config = dict(
    moe_layers=[0, 1, 2, 3, 4, 5, 6, 7],
    balance_bias=False,
    norm='rmsnorm',
    batch_tokens=[32768, 65536, 98304],
    max_steps=4009,
    dataset='wikipedia_en',
)
Below are experts of layer 2 (counted from 0) of a mixture-of-experts language model. Rows are named router (the router's row for the expert), up (a neuron's input weights, with its number), down (a neuron's output weights, with its number) and show model dimensions 192-255. Each number is 500 + 50 x the weight over its row's rms, rounded and kept within 0 to 999. Numbers have three digits each.
After each expert's rows: "comes before" lists some tokens at least twice as common just after its tokens as in all text; "gets" lists some tokens that make up at least twice as much of what it gets as of all text. This comes from a sample of Wikipedia text that the model never trained on. Tokens count by the router's weight.

# expert 44
router:484410496496554450540565460465525418580409488462480492503519421554432530438439498448436534545592472394494469563466495353533483511466499530515571611565545376456592375638441537512482450523477417
up0:573456455485548579558479540535508453523441480482478517477602496457519518490347529443453565443521575548543422493498445454465499446501441563460559597492469494540507446466500576544517505516449478
down0:554499493497550530457572491521484508518418461566448502467504449525520539527472536438523506509524500453504530544426506419468476459511498516445451440509575505537514579503445576540493516477456554
up1:484547551459565473464579466494473524538542573525495487507538431515426528518461481556459496523546602403475512494425445452452590493413538460442626586515462542480489483534578462471538519459457541
down1:449501491540538543480534528480493495398538643528526538469492506527500423464548578451444541487560521529453490469508502505441559541520557506486465446616489567541584471484470427353586548494448549
up2:471419485488511531511445567490489466509408536485505543422579528427473544523474493562549396486527457516469459472500524467515459559476553510465573540620449389525484439557489516509474551494486454
down2:512538521522575495439464516578496493525587475490466522524506510474513521482627490456497480551419594489468473492486502505463605505486506560606572491466471469514494484542550443518581520512485430
up3:498466500477530547471538501480476443473526636520443484428502541510457594423567532498447575465480523479496523509415482539447477532370502485456498527413411528500504349470479465507502521523491472
down3:476468515481583482487458520482521487473510490485456442574517639422509520480495454518427500549528418499517476441426605544455505543535577491541477380520524540435548575505477578464566477443529479
up4:487527532537510386537602500528566544480400425533444512557513407503541536378451558504449541575499552433563581406487524534492543473530457459510430476514430550432496483525462475492498472536471539
down4:490432423446572509460421472473498525512466429506589553427491474455511414467402451467477525500603624481526553519523568482483527501576543463439471602564505529539451470544532469436446494453499560
comes before: "|", "-", " a", " not", " also", " used"
gets: " |\n", "\n", " was", " is", " were", ")\n"

# expert 4
router:393530527533455536519503402568511466538458543395543495463568440552450513535547386457503503511530475570535560478545484522500473522424467436528594564481522450459557463484462515445477469525480413
up0:546395489467493493522467468471487639501407561524488456448470524483565586595546491534533457530612498520512461355547413484682524488601516427505531445511510421521436464557489460514462526595546540
down0:472570647449530533460569514545415474528563557562495382512528515465459522432527465541440482570494567508543515425547506517575462460500525404607483478470546521476584422525522421526449499611565546
up1:459501448528519456553459563482566568500523480482500434458381478544495490533445427491625620561455459417465523409443559516613514479481474429437492494509510459449416440520408454544545558657474537
down1:481480531462355510517544528536494507478501508513472544494543484479512427472460587336490533530587411490452563559501490474495494434523557580485440626530498558544412421545534464456486557611498508
up2:522500516513482572499514579540570531489475518540388465472460459501401488473569514462486438485526526482511484536501498431471500533443474411544425539618540472518565406550570480544500434471601413
down2:518504590529555453560492450545507489520517409455565484546527488517499525548589490402525492451473426530578447544477518515456554590501571420515434552494557495571472553432419491580411421499458494
up3:436585454636512432468555460514571547438482512437510478564602550486465514448484481496428399685472534525513587484437511480447541457481455456549524563490534403601520478431480377444539504494461525
down3:410408545421497405437547511485454537540479591435532436593484550454524454502485460444516401528508515548459581473498515504510545552432455546450486474582474460487532534501507481515517455572526447
up4:512452543435476515477538439492472521497480453500527483458484556448506471489623494435527488525548582467485529507573445453506414454485544437436576534505517464542462488555581503454560453526437528
down4:530521574525471446632482537490557571471574516566577466476563527497541530593415445483514425414451557544559620441526529381555448547520511503529476499586492475605527483470587455473521519433485484
comes before: " |", "-", " |\n", "|", " (", " is"
gets: ")", "\"", "c", " C", "C", "\n"

# expert 27
router:426521536468571488486563461532585501447509549472529544427519511508464524495497496510476470551561411468543466530550493460482442522371540517404508534558462484439445516555490540439504548502542482
up0:462497494603360503427491467528591514543570520407582502508570481512490518494459448482495579575486466511485499475453454557507503510495564509559554491473469491498553517493460419472525431502545441
down0:511495473608533539642439572407492329490579475500484382525571397423459660580462505552563515496439479608485501541518502521549517544569518472507519480544534534559466479556477507502531489535523518
up1:414473562486437559549466498506498478572535472505500516430554558464490538449475410405539517540471486466563507518419511519553502514509607405499474446572529553498566538501446466427578466423502515
down1:461563475490503505518484438443465557491505518508561454500479471539435538562501517475450443461589531464496473548493476566552538432486490462514521541498539516420556550548553640545499415452407523
up2:504570492450440487562451483412510519513546636436555552459493505466410448426512504519500515408499444502450499620481480510475454498509465532480524463478601585514494482549499467538482444495529468
down2:543455552595597515493521499493463505477556602542539476490572490467558348513482476481627455457446483544474466498563518541522435637593440468461573524516479430439553498430543525425510413471535488
up3:499450573537607546498493458548481557529534456526464555536554456492482494581544495517451550468520424504488457413450516496451452441442567383496467444584513525434560449509476525542508528558482643
down3:555377452489481547469459421605445507458453489469470503407543443536592500516539559458501471530498374400510543469513437462504451472474495534535437571628508508568423433553530529493476492547447588
up4:474487476390450540369461578505518487458507469539590480496468481507483434527510484548588555517442504452461502541570569490440468493470507533516514534530523490475527451445472480569501454512509518
down4:484538570457477463473512546543513493532542535439455574431466509578473487457413545484523440500439597510469427528451476490457540552535538510453547495618435507537507567511560561518496598422455547
comes before: " the", " a", " his", " their", " its", " New"
gets: " of", " in", " on", " for", " the", " from"

# expert 23
router:450467440491546423525586506524542394499534436516486543405595504479545537439455469471526441517610475423527514567554436509497454540406484435459566577592530459493567473509498515452484513548433429
up0:457414488531557568479516568538627471556545557442428521517562451501617568536467445469494531436483494447566373523511461538472438466518505498445473518448534515526468528498531487506572504477497488
down0:547487476434484497398496384544487465535520455553498489517493488670493530527474524508485418431488461522473496587480600570486523492454514530575548496426476535442473509542519539583540545455580529
up1:552564527610505463481468454499575509540499411606502528414499530458521525484466541560504474512463451463609473550499551483545563478448498420483498588529511432497422528532432487428518412545458428
down1:479449457570488437448422525417462527430456460523512471470561479517448413472542416441579515482528570472427511663544484575441478415519426537598479457559472545554521390519555525504579470522495493
up2:522414497500442418556507474459544447566524489495432454552519508515423516576554479474526477477533565481472466540582505476486390405484526511548414429478493541516529530539530486512441467399549556
down2:551567528563445469488522538465474491434586460539513568565539542559526509518541439503503501575490572528439538467448496391436504505509502493482542507523445547475488617465370496525571466552439475
up3:516544541541535445483526454457531500540490594456499549613434458507589555508530472564514423459534526511479484527537479522457408541502415495544464514649524470518508493510508463482486489495594431
down3:371534561544473627563466609515473414550639483481563542497551515502435550459503568412574548560492440544489544587525472505492577509503516521476433571433515542381496526487571575511431515522488508
up4:517512475457461475497508448630636574549524434478467533527505534537440488540506553570627542522449525446465533443429513424557507468534476482559542404556427507439562468451448519533532531543487506
down4:481611524435520446541511409520506485490474492468549562495517516477486566501449432422534546416491509596525452473449497486551448483447458446535429518523469529447448559450531492388529424497463463
comes before: "19", "20", ",", "18", "–", "08"
gets: "19", "20", "18", " ", "17", "16"

# expert 8
router:535439497453556516441507413500573440564497472491522580419521468485469535520487476504518462561527528507559418529502456542586486510461517420511533504484523398522566516543503542482439476545474407
up0:518459429507483429566500535523496510543418479433519542501564506497474493463598508489568450427475522543492500514485482579587516544533530474379547473581479483600473478546541469531561502557433499
down0:514482528520477587475549447431482459414469609470579537432534510436463515506381516476511660521466509524411478468503422468495454506525517432510452541565516451463438563439540555463439533505446533
up1:515524564546553584518517464480476417480512541520521440507518475622583523471730554545443419450481487497487489504481452436535487573544554551502507542437552510467496509438416506422462524500554507
down1:505527488552582435508525462463520392495579533450382443524596483504405456472529528476529472477488568535499428485565489521528570520402532453501443577476548527470544451527516404454621526521474506
up2:549571462457547503488563610458525520534498448456372437431486427512523458525537520460586546490412528423504488523489506446469483527505497514550531446480494582484533430515577572511436530519462435
down2:524536620466580470521534493523500520481547427537568461461546434498548466456483488514539607523437454519542533482508496434496447579632511483536408490448573555535451533446494450404516467503522507
up3:533466523566498538408424545583419401537452535457477519498468464505473509517506544553537440478533506527465465522436464533477501524523490487513548462470490510547508500528549493549495466602402524
down3:536455452620552532547473529489488504399465450488427592512478477497522530503463585440497397538502547467424583558495405527471446489563503443564492461556493416620487538586509468478542440608524536
up4:499478520498593594540452462522491361522579541415479533553466465548500628465498538415362541576481490544469567507500459481505522495607551491537548446533532397489434538498454413506494460530479508
down4:552516563478425588506522478464606569446386566551474463514580510451465445462475534543459472482508542466479458474505450503484607477424487468428662467491525516459617459477571542451595499600561539
comes before: "20", "19", "1", "0", "2", "18"
gets: " ", "–", "+", " #", "−", "×"

# expert 61
router:408513427480505608501488471484557462466496456440493561459440490418491555485517504535451444596485477537478513474455504508586525431446538464433533497572459355477524493522460507507527573576517414
up0:456546524522508481432451468541496555472496573449566566467462495584432519529622485419434490516508494465497513506540552447549460469507527532468353558500480429532504481665426567453433541537474566
down0:532499496503404510545501549444500575402446497501562407480550597458426569526581561460554491383430512510515488530492530593512504596536467498479426542459495504539493477563419473476522508495421472
up1:468508484493498548452514402502576460469630400471561481443473562505509533528460495545449406462532513437480506470418552417598525485504461525541463532550417538467473478481524432483560576583513486
down1:532582504522445528466505401449444512472462554427459525464499523410490550538540588597429568578524548514439529439514463503455443498510526440483527501473569528429502512383571455551537428530529588
up2:484489475427491554503615544483518490507553585554549547538523510542564471500502527419407521489492517492521517472488460575521467508429573515415544558526460468533489395531448530523498586501532453
down2:500534564500549528514397470478500506576416535543468555548483473506582582486550502639484459524508580454467494559418491408587560498484466591470554447530496509438505538498490461572470487521508474
up3:477450518539500512582488519409455464369528532487530448448573473526508498464472526562494491566493469470588546596423464509422456442495541537483453444527568568442608497554553440482386410478555539
down3:609439525461531534545478468463487579460540499538518595510446527412503522540556535464550563522580541493545463464482472445500546499461519501614421581496462449469489551525510486471540513504463585
up4:495515377440485459506498478489471539540582448477471541531543465499482508483498502457531440519548465638519516512517503492418555469600538519474469454466560511459540503524473475455505589439473467
down4:539546509430510412519435464515530494479567472429508513560516388499462505484469455512585529453346547472512578499541475507475546531466518477587435487399474511570428503570447478537489461527497629
comes before: " ", " |", "0", "1", "2", "."
gets: " ", " |", "0", "2", " −", ";"

# expert 67
router:469508450525536454507569434500515458471443463460515515534535412505432591470484517419442484512466518533504483527572423496502528619423474460412507577393529402506506466505491493485555535507461504
up0:513561542515471472469460559499594504510481493482546531627485382446396505492448539514433513591443479534531526524583569533518470514532481522474449465486509457563435493437496508495495569477491523
down0:454467488562437482467553469469505488459423523491534524545497478530543470593469476543523462520538502516421536551485499495465487517506544449485542484447499521480470568482483586550467487525479549
up1:397429424519539493540553582521484577582412434456554511533485461485403503436527492546532617444537563498465517540592486508472515504487532516575496491513485543525558455488490501555535489569544487
down1:445445490441526592503536604567513543534528475522476520456460497496416480446456380571547538551478421488493525505463457482503551471554498602507510387576470501504505438566588535463522569510598546
up2:515504547416490487632561521510555552492527472470529536685480485545437438481463509468507439547454604434538417520509426442468520457444461469485540528563566487536490538460466460499484466494471553
down2:424478462471428586429550377456521474516484569526376551498522461426633565514537481524452482438507552564559468462424513510542438523471489565446569413480475496523489522502506459496478363532555469
up3:489464494510484443475571406543579495461557478440518534446461493527447485585530527518473605552434507487481464542545418554598520515446474501471473466463484507517457439456474442439532497479493466
down3:557522460476558465435546552522431495465575481533520464504457504523560528533454551508457500508492570517538483554447542519515482483529528387577548488548467474543492484480549384480453480484493448
up4:562537543479530379532549531420495476499488517452508547531495443554419554440521462477519485611508485512523471549478505568478438527440485405491499570571539454543539419497516416542497477522451479
down4:439571453511633548543500498533477468469461485377424564470445545515513478606543452474485501568451492563433419562505546585560522477547438549509481565596558570468452474496525534450500488633427458
comes before: " by", " to", " in", " with", " as", " on"
gets: "ed", "le", "ent", "ated", "ing", "\""

# expert 73
router:399465549516466463469533451456464491560468453473477545461519499491429542408470491473537518514464472548524473534574483446553534494435616523428550610487463483562456393505562511496404517587430489
up0:490487504528464439511469400449412573432418492565527522504502518439483455552522559521544516509836406587562484593554501475514470531535448521508468550498451562577489469616532480439482486504501389
down0:488532546571581498487523500433582467450539476472451481533543515553435474521507502473531513589504472464543565492630485428548458580479439503511473511423470495537476604547474428501518484452440495
up1:520546503472496437553479428492487514548482498521389505583473515528478489496501493596540485392405582517475559494539434472576473480371449570469528489500541534448527531509544548558447528515536439
down1:540572445561442633475448481431447479557522500464525484548522478514489516468483417515409546437525538496604531519383503431476455472454561479372433452465552481444552513469501534543507613507521402
up2:505449474500432469569518521558467600489464484544486498496524540506487558513566500582448465486484545504520500478460477586568468528529404471455498493519479509534504438509546508426484596534555521
down2:498509477474450415541433450496434520500480535579523587573552429550387527502500511449529518552487504484468483550452480499538496563520394482454467492475508529599535460507398458471481460546490505
up3:444440524537488536553478564501608463500439500508490600458496449465488538521469551450542481471516497564489420432466466511484498575533519596462510569500455572498515540560483365527492478463486523
down3:539601485466469449538461478476503460463494585486560455418447503492508467496438464521484448529496537537526473430480620463480520405545521501463422483493501451482639493475527549543529453486407559
up4:535516436476493469513525525409598547531471540423465533549477498461429436517441446437520585450479452502527503486453509511534534540500479595537540478498429528503543461468479363624493463489486485
down4:437549501537462500529451554533496558413457502430435515432483485630473550525500531452443517550505432479485546472567442494470443433589498529453581517557484442549395513483446387554484439461551447
comes before: ":", " of", "\n", " in", " (", ".\n\n"
gets: " in", " of", "th", " University", "st", " School"

# expert 72
router:479486547530523587487498492504563461439505420475494509482507472447553511440426499517475390574481429488502511481449547466500561466457456400489521519549400392422473480527533445514535501575527404
up0:459485468466546498402422566456580464591475494470535492545484491367465477502504398436431452636532382521490491522467520455502611488516496487518496423534570511448490427455478566524470502550455552
down0:470519486461534588558562421543501482406575437462472593434491522487492527565512544524509477466455490540592487542502506501472502501469442522552595425581553528578510469386525476526562600542542448
up1:576538366497459592477528562518450536504542419479497593487468469506456491531580497510555526529440443582423507429476459602459551492506371495416486536547551539487453629571426482621519575492546467
down1:549401546597556542593420539535542403585550509546557491512476483521485515531514547458563516455513423457508522597572613529460501501575455551437485459546482492501552528488457476486539556555560603
up2:555517486538613472533454504494491564459485546491494503531499581434522562411475546510479480480529501490503452433546570463446585424500429548424505538511508433450566536506558415569488474537588455
down2:531422524501489437402534496508469474525550522465481443556571514481400418525502464520460522495467531547493465495523527578499519581541527492397559580499505485495452480527520495451458503538455495
up3:508477487499491474463488561417472442522554457464438541387468488419515486537501508542464372444494492547476546463408541510584450568608497448546549471467448435463459569530526479395458522551549430
down3:562524513559441506502476523514455490504428582546575437483410461426590532672572446441495454566565551452527535509529414425522516599520462472509487540557590485545367468511512477483568497535485501
up4:582491500437546476438460451490508513542551531522395508467500480484537471495523551552492534547507513434503560546561496471486487433527468457416466483488473510504519554536591548542538505398525502
down4:437515431503531496573420587533517576428431438498472441424511461497433449541562523556465529513492521455544498531450489461471529469485548557486574531476519508563543515469505517506504497512490484
comes before: " ", "0", "1", "19", "2", "20"
gets: " (", " ", " |", ";", "′", " —;"

# expert 53
router:544522473555532505561624488511535415483455531450451477471551422513453535535443410481470522548517479460490504523518526378550502504446481452479514537521498533458475474638485527578541465475443349
up0:494501405526504560555532427496640523517479477564471558448469598471501471548503396599526584540533528568526457397546481545457499486479493443580585518522491519506478496477426456482498529547548573
down0:526543503482545527551507465506549446563418462518512501553571463423465518543518545567533472510592443507492501637505539520509446463478547485458435481552512452478489552576445519517494512458562510
up1:442546541418490475502448546542494519414615501551522511487469495496565452600568472463551500505588548483488578395479489550526460450520538489487604504469515631504502565552492495541453608576477523
down1:485522489417571510420426499475525532475549504361397493595498562494571386420610441536535444494471508459512490556572544532495460539470532430583448530471504547435569477465482552553472488520464489
up2:533425458378542544575520526531474549562544523440443672510457465456441488435469444446523610512511482483601532520530489513484539461527435470499475465439503459459528504484419480534581566468485515
down2:523424510534431527559460599424553455503469561450504507519454398442482387516451473463527533532436535525509634520494535472512543571617521529576506532512555514556509468483449541449521446466402614
up3:447445543534467430508553493535570544474517487478526512552554441381603458499481417607534499443471535441446481432404519575494436450542528435561436500541626383486498503440473480531470441384583383
down3:518536514482482496527501501485497551489472479547437514516527510482442611427529525450471586455495549558418439514470471425551461554567488595467532526576433554574438488540546548464514535500513481
up4:602430544530466478475505418487474567482473493548479567494517523461580529636538550445552519546485486371521476610419446478483463531509441511573613523518487527426505479467487518535448540466506438
down4:474388499435547501454461571460482517482537553485542518455423466537516474523480419446435514478523552462527581520461564471544552512565606575571514468475571526535534484447550517488430477434514418
comes before: " a", " in", " to", " by", " the", " on"
gets: " was", " is", " were", " |", " are", " had"

# expert 12
router:408479528446522511532552421531452419484541543453542524417591380471434565440447449449509452558511457510558513517460488489571450520429543444437546569468459417455457514547445522430513504507462428
up0:507514628503427462531468413618462542540607440594540478490470429551544550414469486507571532446503541507518494561478503479561462505404503571468450524511529560459454507492517650525398483530477434
down0:489430462474551528473594584482519534539476509406509525495503537466493445521535451524494472558477505513436537505523536551584403417462493571549530432485427403537490502357539571457426548458441563
up1:525563518485528488665495506491500521594387534526461453521482540489445513463529489434500479480559482554463497457509441457472494461505550520468539512502604551527535456491567538513621487481502516
down1:493516448557424452499534434510478440490476540446569474508487574457540535553440398613444432474514509503477543504458501392543460531586396536477567509619554482614500453514508561528510447512504595
up2:442364441445503398471510518520573466532493482456480598550497421442509598524503429534505508552492446559441467373463527521518510438460500482506470581587526490537433506580513530516542547462521529
down2:413480527455477494513494472546462516550561512524547461473511413557577489502459478463427468516464505514446513446487526543495413522481557447427466538491545463492495466531474481492464526519537445
up3:497504563471489442478563466470528475546489468479523507427419516564591498506470481538553541530464439530535477535540584518488481488528496455468488486543467481584537458563379531558474352517541447
down3:546641419430440489506471501568510477557613504513448464471459484568468560403546496556494561543448538525450529544552557401456563558535437481549502439463496566469527514503481416482525535478456424
up4:503564503542563519532523453563512486535515556462552511438603504467480483496426493518456498467518497569575517429475439590514439351405502416490534528582460481553467512505599576530506488514523470
down4:484561532542454606412509539458566554558514446540522514449537486451500508493408535492476525467639438550505473513484454605536544473456546430388559488498540576516522541551468506536452480583545546
comes before: " |", " the", "|", " as", "',", " Louis"
gets: " of", " in", " |\n", " S", "20", "–"

# expert 49
router:518440500494522473555591467529519509528543456401545504442532470499507533529502467529479455521584427435550422586582482460520478522420477510430488523534370372463517534577484504438470515510478447
up0:499514436456442591588520538535486550473501512466488549539552515510497462524538487597641462528469420387598520475526482530501513473533549477446570400484505452494534477504392461562533526512488514
down0:511475489449421534611575543425470428504486548600470536621465527478478592468466486484538450474471375551512468575501460497605460426558503458484545518566510509399462570555488542505509526530587537
up1:525503524536599479429542493504531515497502403522591540550496492435463529494558590521496471486532498513414526563495509430584516571430590561434485539525466536561576474509539551480576513539440502
down1:469420500511432491506528543513487562546499468516581486484482422505596505416453533454466527576512520555455545530474448531529451538495490564600476474516555496509553574557629485577521456485482432
up2:483531502514400510384517566528503573415484560515458531459483605530508496516392416480486510465467531482439477553393480463543497469468547420479540534525473547548498464609455450422563425552460490
down2:504521467546592542426459510511505553497546477508550477508501515563418502493442453514533443450592523523506452555489623539501516419560466443464459483593436545453437545467508503505519407518481465
up3:504408574423404452582627533524475515591573516459538561428466506487431527474486489441571505459513398532536471434525507450515457564455546484573429486543485409456504528600483483426516569535450533
down3:467482479537568463403478484436580463485461463444532457495532538423530433510523548474499536432500586500461490379472564529480499454510519502462558447491490569424610558518540490465484494533551441
up4:498481540532582451461506583527496543537450489443589517498577507468486575517445571429495484438463575456526502448533489419559535484558496538548449448456485417459487494492544497506484534487539467
down4:559503463556506489518552577579557560517571463555481401450668478448368480562556515546462531532448444381629488442440480463448461513461525443551485512551408534465416488490500520495583549572552437
comes before: " the", " a", " his", " their", " her", " an"
gets: " to", " of", " on", " by", " with", " for"

# expert 28
router:474493553414569532543512463500468435540541504455481553506467424542450508458455441508530586502552452518531548482601536501521505581474542481511630559489552500545553458519444466497462546520439464
up0:528470607564573535544607435510554420403474519347477536544515491468564479523407533498608588538569525517492460426505457435588505498527563458560538556614474521522568503467511438483514614603429531
down0:562503441433469493464517435487413399500565436445539533412503437543481449489446421345541573497618500476479427465409433631545520453481539491509488482474520522495463473459519490543451555544492573
up1:500447532490607516429495517428492518493527522477515506532504556546494488463460549520566524480512513455427488485517484463425473530556599526476528470460599461511561415567508462466543478502454480
down1:509475480478538544490524467444520428465436535548454559508539451570558485523468409465576510488551549509484475493450535487565552470615459623498547473495517471575599565516507511537561468466457502
up2:527514563468517465439544512534556489486432393525491406516522548549492518529528510561395482407546531431489499541465561595490422466536426520460529564457524516512592483476505494506404507607475461
down2:530501511658509487517448545439591509453561532555494483520499597582434503558419518463571483429485383476604488484533567467514463528495535454524542536442445517554487496454424566523475493422402477
up3:514477535558440637575518514543507594491516514499522419539488505581569575550398478455537504448421518476523436505496506494431453573523498563494532507593483451543504479514432475518488538573495539
down3:492529533382459513488459447406463495455511424443488437530602561455527562537459432458509435543515479437502567546505531469589581511475498547472372479571432537513463452544568467432578440509501466
up4:443477535509496543527422500541497403480458506492454411497544490463556523409489521512513538516547542462465600544576484450477475533497518461550495433447447553447569490576479471558513483511469508
down4:568526474542529480556492539483551562493496491514564561477540505555502452523545585417450500540562498515518517446456450578424436469557591495487494507548438601429496499506479611535426495420466445
comes before: " was", " is", " had", " also", " were", " has"
gets: " he", " He", " it", " was", " who", " which"

# expert 21
router:481511537517529472470552504468516421491472476505497493418619502578506520451499476504485494476525464437509514591466470472488480547425564470472496539443437465524456471550461536461493474580500445
up0:521596441520533435553542478499483399490519449500492477522485501557433484433443557504508460488468526474554512507487588545473555495521599501454441557474494504496461457505499559438439496551547517
down0:463424356479459603550486533474571494492626503496481576483596512444560520522550572474610476405581462485563518481540481537487510538473573520550536533511510524482456591509485466546491535448527554
up1:555563614429446472518548473430431501579529538476575560452483535446465495499517481452589561542521506450556565541584589568443401448386542336424434568563444556566564492476425481472517468553526567
down1:518476439550475454393488506513523487427444510488506560471471491486448543493565489536566522453559474538491627514510536588539455573474412561537560476470491562547527487415487533419518461490540414
up2:517588504723481465592499438444599466520461517519508530621523472484464556475511406462444460538521491535490477526651475477505436610497475402487485565496499491507520474520523520545441352471481488
down2:502555471540432628469470588491498513524523501497556471413576541479424526564507459479425495556536579417532611466455460429496508522539450419534542460472490446595475458511488399506407421518413430
up3:547450454417497539511485490432518489431556444494428460447564454635402537550508560537547579452575469451485558493455464496587509443538457457551421515485494512535553454551406608430443480425516495
down3:553432497553461410477523423494505448446484488455508541527531444638537488390530496479607488495542584482532471495553424547447546563603534581549441583455527602557476468480484474553465563556559436
up4:514484462495561496482520518512454379468517456560544447588465455486495469549496569510457463501526538517463521502378499543437427500525445464512519568477501466459541523438510502513444459492406407
down4:601484444497531433539421475512527457522554560509441440471506455421425468545443472444580497530524518545578564532556423585512492433510492458561491469535461523605469540504406380487556572495522541
comes before: "19", "20", "10", "14", "18", "12"
gets: "20", "19", " ", "18", " World", "."

# expert 29
router:473454477454518524587550423512470516443419556506510550451533529420516501553488498538560459611485455417545530533568446435490397499469571402444553532442535466465490514488458528556466468486473497
up0:479542547496441530510517461512445507485435469538485649560465421516530496554523491567490512559480489439501480472460558502484501503500497390444448587499492530572482478444538536510510422607407523
down0:367476502524526524472384493485430568435470559569514507467409527435515456542501523490473473547512502442531511605482467519458548533410534537528492500481512455382503547467451475569523446469538543
up1:554722517507471513486549505454499545547501526433510476501523486502527501635435585476484529481438464404552473633593501463324448448562504520520500523488488401596563475511489462578482522557442528
down1:465554481512550496569544552538502558558481467546497559458495525525499579594610456494458538562550426429514547432526535403549502431416539546509558506577409500466479569408525503446584585531497448
up2:341482503562468481502530517590483512532425525540423543538414478448538544438621473532646462518497495546502500589545534535474502498543612517471541513475497526603504516481503409540461494490563458
down2:487559428519465469411419604472502582546415600479518523563489450450526445504462531521536553451586454486523547451569478537395520476527483535519580514452557471544441532416493436503465458523509514
up3:592499447445508563572520536555482517556470566502665531494551455565504471498463469411441450557419476430536542447492527554583560548546444414465545417536510554446399535506493585441492439420477488
down3:536550511470467420472509504498475507529520484502490522494568475564472567502461539475467493485581555458430520552470488493586602489605497544515462468540461435599517481501587432422604426522502532
up4:474420494460494543557431513445415549414569428571527515463561455630500552512492472537577529525582536438557441461449455494500442509512520510493489517500427644482470539499525525473434486479480435
down4:498483570476508482535436475524400494536435419552504478596602511479432493398479541423472520501525362567508489453407542442490542571515565524563530560446522528409540484461534557512657482431527535
comes before: "0", " |", ".", "%", "–", "00"
gets: "0", ".", "00", "10", "5", "50"

# expert 92
router:481454503400519499511555450537490400501476463484557421454549362425481519504509515546499403517508462500531455503500500481539426539451560486399599495508406477421359443661420553423496542493472428
up0:518443503488503571577483435414547628520440486532488443439496470432453469478530543513573456499491476530485504518546462421466478552503505458484557389518377501521577495568425548509566440539498540
down0:440408432568452466428503515427475437542519541488548538497337463429452548490465497434410550555470446470460591528517509452404495533442546455502506446507519545429553499468504526485480528450495472
up1:471513494497502565520486551556497525516496540594570472433360523410498490521541499568505501507538554527492399443568406491512524429484502490407480482450495449442447441548469539476544514566528470
down1:487565491456495491488523569495626542608509507554482485508485442477465407470470495493506533511550460499429538460542516363504519592524525519598414483508533505457450466548474538518381619411583477
up2:514459483527512532484551515556430536405467492572438489439524539481501586392508528548426524476511437479606580468551463458558489501522494547541508485488493456540477578598537491565527503547464588
down2:517462446504522578544495446436441528444515575550429507573411463561479428489607536534463559452532381551543518542503473426468442545508456506452489569493500487500484460472523508535458479496484498
up3:443494519515464506467447410506450588544510512499550471613499438518418523515563466585436559477537623477530557533513423467506510562519479538477463513491517448458482562593533523497556435451483468
down3:460544532513482514466503443452461493386519494533523468513519513604410496400475545516495479488595413458444455515550485488425543598582545532413531494499494456458550477553536511534436427590432551
up4:445550503539551555419479454564560445463457461472450542564608455534474487470563501505445411582444502509510424558475606460530482644466555488489470449527469587480479428546558503469478521532520445
down4:586459447433562501423572478372570494548478447491522560427542461476581443554432579463495563461443495467568500480391574570503509437491554496487414578583471538563586371528531428515471513595532562
comes before: "|", "-", " /", "a", "o", "k"
gets: " |\n", "\n", " M", "m", " m", " May"